Experts of a small language model: a sigmoid router, 2925 steps.
Below are experts of layer 5 (counted from 0) of a mixture-of-experts language model. Rows are named router (the router's row for the expert), gate (a neuron's input weights, with its number), up (a neuron's input weights, with its number) and show model dimensions 0-191. Each number is 128 + 32 x the weight over its row's rms, rounded and kept within 0 to 255. Numbers have three digits each.
Before each expert's rows: "comes after" lists some tokens at least twice as common just before its tokens as in all text. This comes from a sample of Wikipedia text that the model never trained on. Tokens count by the router's weight.

# expert 226
comes after: " ", " |", "–", ".", "|", "200"
router:147120150077131114105146146122111115168114118109098179119140169155043173138181094171126122146111086113112125107172089158112104110139128137109139090193067148129102169153176083103117177113198096142129159047165125084132158175098114102135165107120143161111142137189139171118124107098141131180144099102139182117127197095137127140192079096180132134108118121150122117153156163135071102150068128105150077171156108092119155139103132173114127079059078185071098069130162117066101134172116133096134115110120110095132136113125128121162119084067135131160149202156084128056092107098141138150
gate0:115082112064105174125139184159186060156143147141125142083131138146096148092184157107114105157141106153148123042117123136116072093110071075123116078162189075057174129106103129125096138088169121149111119074132140106138161185163097130121119114078149123127156178117156159142137125160102112167160128099146115134133126097154144095143096159097097136088111096130141137134131171134161112142059113173140130119088096132136167098158134137133154124090139245125152118166098134106137136093084118159155189101133093194167155124104113085103167139185144097130172145114052148144064146145116070181
up0:102101039072092100124136149100158085144091129099125070144101131125130144100194111107128104156047124119129133093133089116114135097167106040138153101179160093079162120168148118130112155071141089092100109118067119126166213148148106089164122137126133182126167156126128173125125102144072137158166110126103153088094145092157162093134101181083079069119158146110125117135085145166139128186115120170109146135161136102136205150140081129155153154093101171093074109118108133103121129152105095139226153090072100168150148080074083147131128142110105128127156128138102152112109101121152067096
gate1:083109145134159186147107179127089099095055164125152126080144101165145220128136156138117134090092089162153119197119109168115111111174123094098156144164129113095109160162156132101128105119178138157090128094158109132135123164098084116139094090104115167165120140111149128139178185130060141116180091124132158123149139101176127085111088152125110196116115147063080138111117065117119102115125170133094152189103147119136111114105084132128092080117089132104143104146164150088100161160098132087152172178151125169099218127061105072094103126124099146146158057112067177076134085080153140122
up1:163178108151116124079147144143107136175124180117117086160099080088088085147144147087089064108119160114106160103104163139124117123149132172199093136144093128124162155075086125109132156190068118102127153089096137128097117055160129162089133109169147131098174164160106143120107095103140172124122115138150087058157145142100150111080153100132114101076159115106157148094143160166176091143128063133161158048085128163136168138117153142079151124118138210136160152151154163183110130122137083116103152093097081107130064157185115216179157097121151168084148169175159104142117163136121125149
gate2:105125113127127159128160089104166093100159136203142138156092140204106121093189122119145138146126151083154064153165105109086123108169098100108153050155123183124153066120152122094203122054202132175108127118102101146130096161141098181137133096150133173101150112138094127057050145100118107171143130098088128152088180102120139123103156102168164101081127100140146081048135140096123140192151117108070131126155104138126185090121126165112135136130050138114109122112142090111089171113154168128158147119123132139127064137127108112128059104138094119130118149157126211141138173137094175152
up2:133085158130118117117111097103132120190079065156133100148128126100152139114126149161228157100092179090162123100134139107117141145107113149117118157083145115118131081116184077086133121112029074132162205148134128189151078172125172063129152157134145080131114133168131088100126073125144127151074133068125145118156227116069075120097134129155121161121106137123101115158140095088108116134172098150135155150162104099120146092096132106157090139118173086154170070138134063207143182103119121114124135149110119122118162086205158122088092141125142121137079138141141133141131112151121153202
gate3:119136134086131114093130096134214108124051157137176091144118184142076114130182109160112086129140071113073096088144120115138128150109119189174147102119096126131119118182110086133156147191145137145165137130138124113147153051103113121134112177081093150148208099129176186100089026144164109084185151140140104155167149112118119122095137094183075145080125099066161111167123109051094132140087115131087144107152091095084119106143128113152171149129110134044123194145116115128127137099117126141122096131146064137159164108177131065153147103109108103145104092140154102074117121118139114136
up3:101118190168160088142123172125075148113156107097127154095109112103111094127091111113176169107149109046145151141138137215151174113138137088089104151125145165126185079144165130160160141116113191184169098142151107096065119090131140124157152135199142178161124097105128108193131150145118173131124132167128124128100104158127124176126056146112130089099138119198144142119102141121133104160151132104109060125128104094154146161120177107165104135094189160128132096114039096154125088118110133132135128078084171182109113087164135185079172107115126213127187162136148168143157137142187127093
gate4:108093144109124139068113139081186096169121092135124126105180099196124171163192191186156103179093150100072148115127069155126114154130164125107085161144075084174122133143132134100160166147142175142105073069111101167146109163126142062126155144087152146117178131135129139106103137144173147169157172169174146134149155162178123115152102134188155101115087088166082053172098111146169151124172128101201143198071143164139131132123107138106093139109111120119084153163162119106150115117140147128096199200096100123147147138142136127164085123074150131133146161168175132118143160083129104093
up4:146072125143163127050119146115195153173081083145149146141106139143179144181142130183140136180060103086137140083066113129074163151114156122112186199145128107175106076121147113104106175109119138068098161088140141128158061153146125101150216133106155101139167072161118083098105138162154098200139114168148122143069148116087111149130087106175140135148073166148130148139075145117115169143144157081167121178112126163125138147103061109134137148105110147165125117164113084098146075094142172150125185144147131088113124152162094146142073148045096120170125120127119130091123161103135114130
gate5:109126121144154108083147103093136146138134114102126145101149137093079189146138075077092113150164110100139150117186092160176088073124140111142149134112124151185137143078147095099157164100159124169083122075109131092097127141188105134162157153047116172147112131158059093099143092118098131113163120181166155154106162144153181111157031186187086100155140097159181106163119070070085157092042108121156133174069073098108150065171130114100111110129128170101126108122139105152085114135090122148126162114151146152120121118109084174138138093070088136174116152137118090090089133143149147126
up5:099096105145138144123119109167125132103124102147110079124067126132160138168136129103161120103161142120141129047113125155097124104087158103109114099109130131045095163081069129127086124146107123130112086163087133108126167147096116113062121148111165134122132130116168110122076094134163137140093143158130109075200140066097136106115196123117116126133110088087111085146114211098071082155113100154115093096194139053103077133101173144194146133089168131211127147108167178032147152156069127155106162105115148096165145135159111128114151179165145156151145112082110187183107084098117123113
gate6:139097139182094147047122101128175167136106127090151164141139172198136148114084110121127097166133143087115129078142093142142153119106156178158133073138054124096105134080146171161178161125129140090139139138148137121130092111152104127121102076120149134080132151107087126074134103196169130141116128122111123122154125110168138144144092174105152108103137078108184106145127149120161036184128178161104061130159099075096180075126065185143123140083130123137072118216149112075110155126125122124103183082114090121120110140142139143212153121136064074124134134167126140121150206100126123164
up6:094126145151178141142083150121157137141132167100152160091164142143141215155116078132074154148122110151152140140165146145096198134167153155153144113149116107170104123141182218142081091140086109122144075143148054173135201095109118071130106178093130104130183137116143163073142125145091119167113109108101162087141051088135120123175109119114108142121136089162184100159097134083217100113139180124180085142152100124126118130174110111133105101118146134172184093071135106095129139177102168170116134176136065111115124095082133085143156081161149166097111086132144160117137124093169154093
gate7:168082158103094053139142119101164117099119149130044069132127112169104137109136179136143136062115136160145152142184165117158133078139126159140110163159101179152152110148133121112124087113141102117105155157089091129070154099184148091071156088156106109052102143179152157130116070126093084078135115096155133093098116183114095107149123092127118146069169153145114121087132162167140182094145163112139129159154129098126074117164143141077189119113073167177075121158173144093108189078152125106160122074113117153108154079116123182181093168097204168139117155113136124120137150088088159128
up7:113105131123124045117061127086141112083109190135094092126110107156106164113146176146143099071087114168112158194158131127111127110091181139133104167131101146157124149141115162080104051089091100062075166124111070156094076159144103127141117077122152118139097120128115160130120096154136063081113105083181155103046162124109097147129133134092133164095142123154131161128107172088179106124145187132155124153156112117159054115160102165103131105127083107151118160119146157123133144093100125121148133132108154141106182115142097176202143129163159183214136110149117097080101128054105192127
gate8:123106117143146072101037132079124132106172098132120157123133108160144152125114107170147101168100134162135126089140088117117163164146177100179145109172043121110120101151231144054097128150124118140119150107144114157117125154094149101145117144169142172061127127096137122102122104129160100076095131125140151127143129106120198112080066133189067132121140147171150073188122163146184135135130135099172081113158155051136108141101082127136109138065111164097126094113155135128069126077089133114144108106110176102136147185152109184114141088175147096103178169120105120047150142084178126149
up8:122130117159122162123171155105130117134089146101152140140176085037087121079143137133147170123131154086114149164113104129102124080110132174125114188100216173166163118110048147155147161114130161118091107151133159099105133156156135108152151081079123098159135130207142133125127163120150152142139129092135094115083091191123066174176176116099189176139153171133106134077152101134141166162179158188182171124093091141155139124133198192112108149170104095140160113107138111165144146108147107128119120117147088156115160112116152086123135147062113099154068087151140120198125109179100056089
gate9:126122075065123100097114124144140128159108136099114143118107099117158150158149194119141145177176162134161150129172155182057095104130171148148126176175119148074142159121193144161110169089143119119080087140116122099125152121168175097153158073124129146202099087153132176174087110143169154157084156117122112193207158089131140131115053110122150125127120136118128109097097097142138079124047165133180148147116122065097150162169109178129169110130144173125043119110111113068097140146056096131186154120136105144104102104154127066142152086146139157177127114202108114122151145109115124122
up9:210133172111155179150146185155185122098169163095157071107106133107113090087083117108117056149128133036113143110193157056159168134179109116145149106122156137114088153147120132104125134114138156084082172094129153187124076109140121134161146159123112151084142100106087122086216157142084100109132122127092135096105111130123111108086186115147129139147110153138111093121146113146157118077079116104126099168112131155177120108102077120188147138092152087137116148090196075081175077167137130177109114131106136121134149188082128165114143166111179100071143120081111120151095125153156063115
gate10:136070125128138138122163096113166122105094136139139197129049140133138148144102131120107150168103094182147134090145100085126154085115114098149153170165096102138103053121079190105141106147157176078169125153112103152144206163161182103145126146099097094133102168133123162101168135147114157116150116137150181131207129144146096161051119121081164154199147141140140171128196189088092107147071117106122170130144114054153151108070103128146157122110137203123115072090114120113119157166098117173117148104149167119208120157135133092157101162093143135156176091134134124083078116109157120157
up10:175083104100133127130136075145146099101125178117141215114108191159145138131132095125104185141117180155111107129165093138105084097096166144152103118125163112128069089058086175078078123122195149106184156119122112117070184139137160101132106184110123096162112189152111140133183125134117171084149141115119144101108118159100105180094139136083137079197103182160094140105110121105063134104135065127120181163151139099164142102044125133167138162077122132143120117134146153130090164118107143156143148125157154150200130117083159089126115182152206103103124098130084129150087168077110145122
gate11:074102067104123132165091090136120119181133144169124146058109140154121156102114118121204120129181163157079125146120133114096164100113120190161186114143150171110152096069126088120119134156084177125162136089132096087077159164110169126142153132112112147151076144130142148158190140123186159147113120156158127143123141124120124096167059137187116090102105119115146123159095108111033110189141114081118061125110161157172123084168112099145065109198091125111105142117122128128136182129154171118126137091104131105137120168193151148152158143122114145102127110101145183086071121097154020173
up11:168124177143121127146123127096128139064160091109128103198171110112191099139066124093125108136049121163121147119137133104118137178170170108079095152110139108117120097141130193102180098141171059114078144216166169127187124081106096104098100100179131130107126143130118120068083099103067120100176102131142156101138116074148091141037198126113145174167101153169081136149166154120188107119119157167110137135138143123121171201094107133146191150128129134166137113132094169158146077091098096146145094139186124124113132148071160110159101145152096122157087138134140126161163148147118129089
gate12:064124092089125125175087098131114191103075148184157161147117107122085160118143154177138118173148115126128102101064162147173153108170128147074128126164080114148106136152112108088135116040104074142173154095144111146156103157118073128098176134144138187082123161111123143164093150161146093179147178061121167097129157142152136116160086165145085109109204098098101075164170199110083158146162149147083137105135109109152120123171113225102135113119095137083078160118100136110079147126105152096111148056151140132127101135116179136177104148115083073130169137089128150115111112136093106148
up12:061077117104144132121141136123147170125115172158112102107128145102098145094147137169163151108164130114143133053102167103145150103083122154105121063165061124148133107137123142126138101095187129171166151086117120130134116121134060102145143129116130125112132161123147152160071168140117157196131190128128199093190137149195138103207143106097099185087168115135130130203089199124093131118147109165131147138186120140134130097124162129085107092097112183110142129175159085172075150087170118105097121120185097081095082165100159135187131186155102047085121141080109121109159101160146130124
gate13:178089178125078093150138119093130073174111105110122121107097112118092091155187150149110128150124085109127136126085095160058127096103131101145171156166176106141164146124133086149074098063121094108161150104102096109090188115115157164169172112129182209086089095156147105123074110141141157208170132102173167126203121136084101178136132152091147148109102120132106120157136109169069070184084134177106070133182098067145132106142134155101126112095153207121135079110126161100143143116115151133138123115094149155103116138157101106096136128071179083108149174177162105104121125114101098106
up13:096193055118129163050141129150112153063123179144143097140121118130164159099099083099124152126153174113134121125156125138138119113165104121126123125162096147136131139135096155141154149175140134145102126138138216115148138138151113117104111153111096150155205149094137091162134139091072083076084144182089094101049133162135217111083163143150140091151143155089169192095117146076162181118145111114149135097089165205131137144101160130155134190146121067167155126139180105114114116137163102136066164184147100118174148087157120158151069113149096185144145090081100176121151116155089144152
gate14:170115108182148117131160116110055146102124070101114094165110098129096107111150176128114087141178187079118134161127106145061137133101108238139127086113083149099034142152119121111115134122158142125104081094167183127103110197089128142095148147134107160135115110136163130166081139145176065131122117214168124151140102142189145127104061085199106144107164116077123107123135124118119104111134109132151084081109094110156145122109164110154086136100137163156128165133137127136166122127116110094125153132106149135133149132189138178113190194120177108103111095156146140208102069166072139120
up14:110194135144128169111098112157111116129124101088090097127082139139110182137140104160134135128146118105130203136133165166073158097187126096170122094124122174191071160162148134110093169105186112068068082157098090081117132059136128084149119103111142074180090127123166097147155144069091111132133123143168138120113092068152201066166047121112077131135072162133064129107096180079155119132145126157141147162143190181130145141142127090144070105116079190142087100074127100077153099114129075134166133124136083119119153122073143113108132136137115129091131114114158159166138153110112128113
gate15:121090134110104147140121133109173152194120157051132171137078117148063111096135156147139150189136085170192150155119120125080185126121150098141098112168079099142211113146145119137098124119110118135166149103118106067116095156089125111114174131133145144147123141107210066157122124155107150191136121142103185136119164118122136169111056101178112134147149119132157213129138191130077058156085078064142098150131143079137084107090111148131152145093133171120115126164117113102098110106130098116090170106138132136147166102129099094116148163069170128161153198075104104115121117194101075089
up15:111108174084080113176149174141108171177117065078139087078199078141132183131121123110099116107114130105137163108092138203190073091112171064103170141137133133165142124120129136107120107094150098151107180114102136102170112159147140149132152110132157061094140145102121172172072160105120140094162124123133141144130137128165146115128169139112101205119155165148112148110135115123071177090131142055192078134104135084175116052112143166105097106092141111143118166108187109117107143131050113124123080156182084146131163090168170072158119068144151127080136148167103113137146142116140174102
gate16:136130160136170131074141142182177179122110136117121117127132150120136156129113108105075128104153100061089086084140130119089136087192095152095140120140093141132094171132167123090095110150134111158134132105110096081095147131084103141134190117077126125125095133125170111070140116085116207154133096073124131065129150088130109100140122093114124141133173171148131105103156072187131117179105082078139165219148096102123097138189135136124163101117099134154118069106214058168150130207121075098149126127127143122114146153133098151120108112079186099198091137199165177101099146172121118152
up16:105121129139159115151130153120119116134138149127160108097152054117141073124103143173175107154120152175163151134159169166161161172089137087130106089087132171157144103094074140164122152118112120106100132173114182202141111131158133135143122169154116130114153117088086089174144140174110050117136140183140153162084070104110186165145154152164124109135107114116122120176071164072111167112144118162111066086120191125162158103075123090158092162117166124071176143133071179126140134115154188139114081098147102129134144140100128144157175151193068128052146124042112133154177128123137183077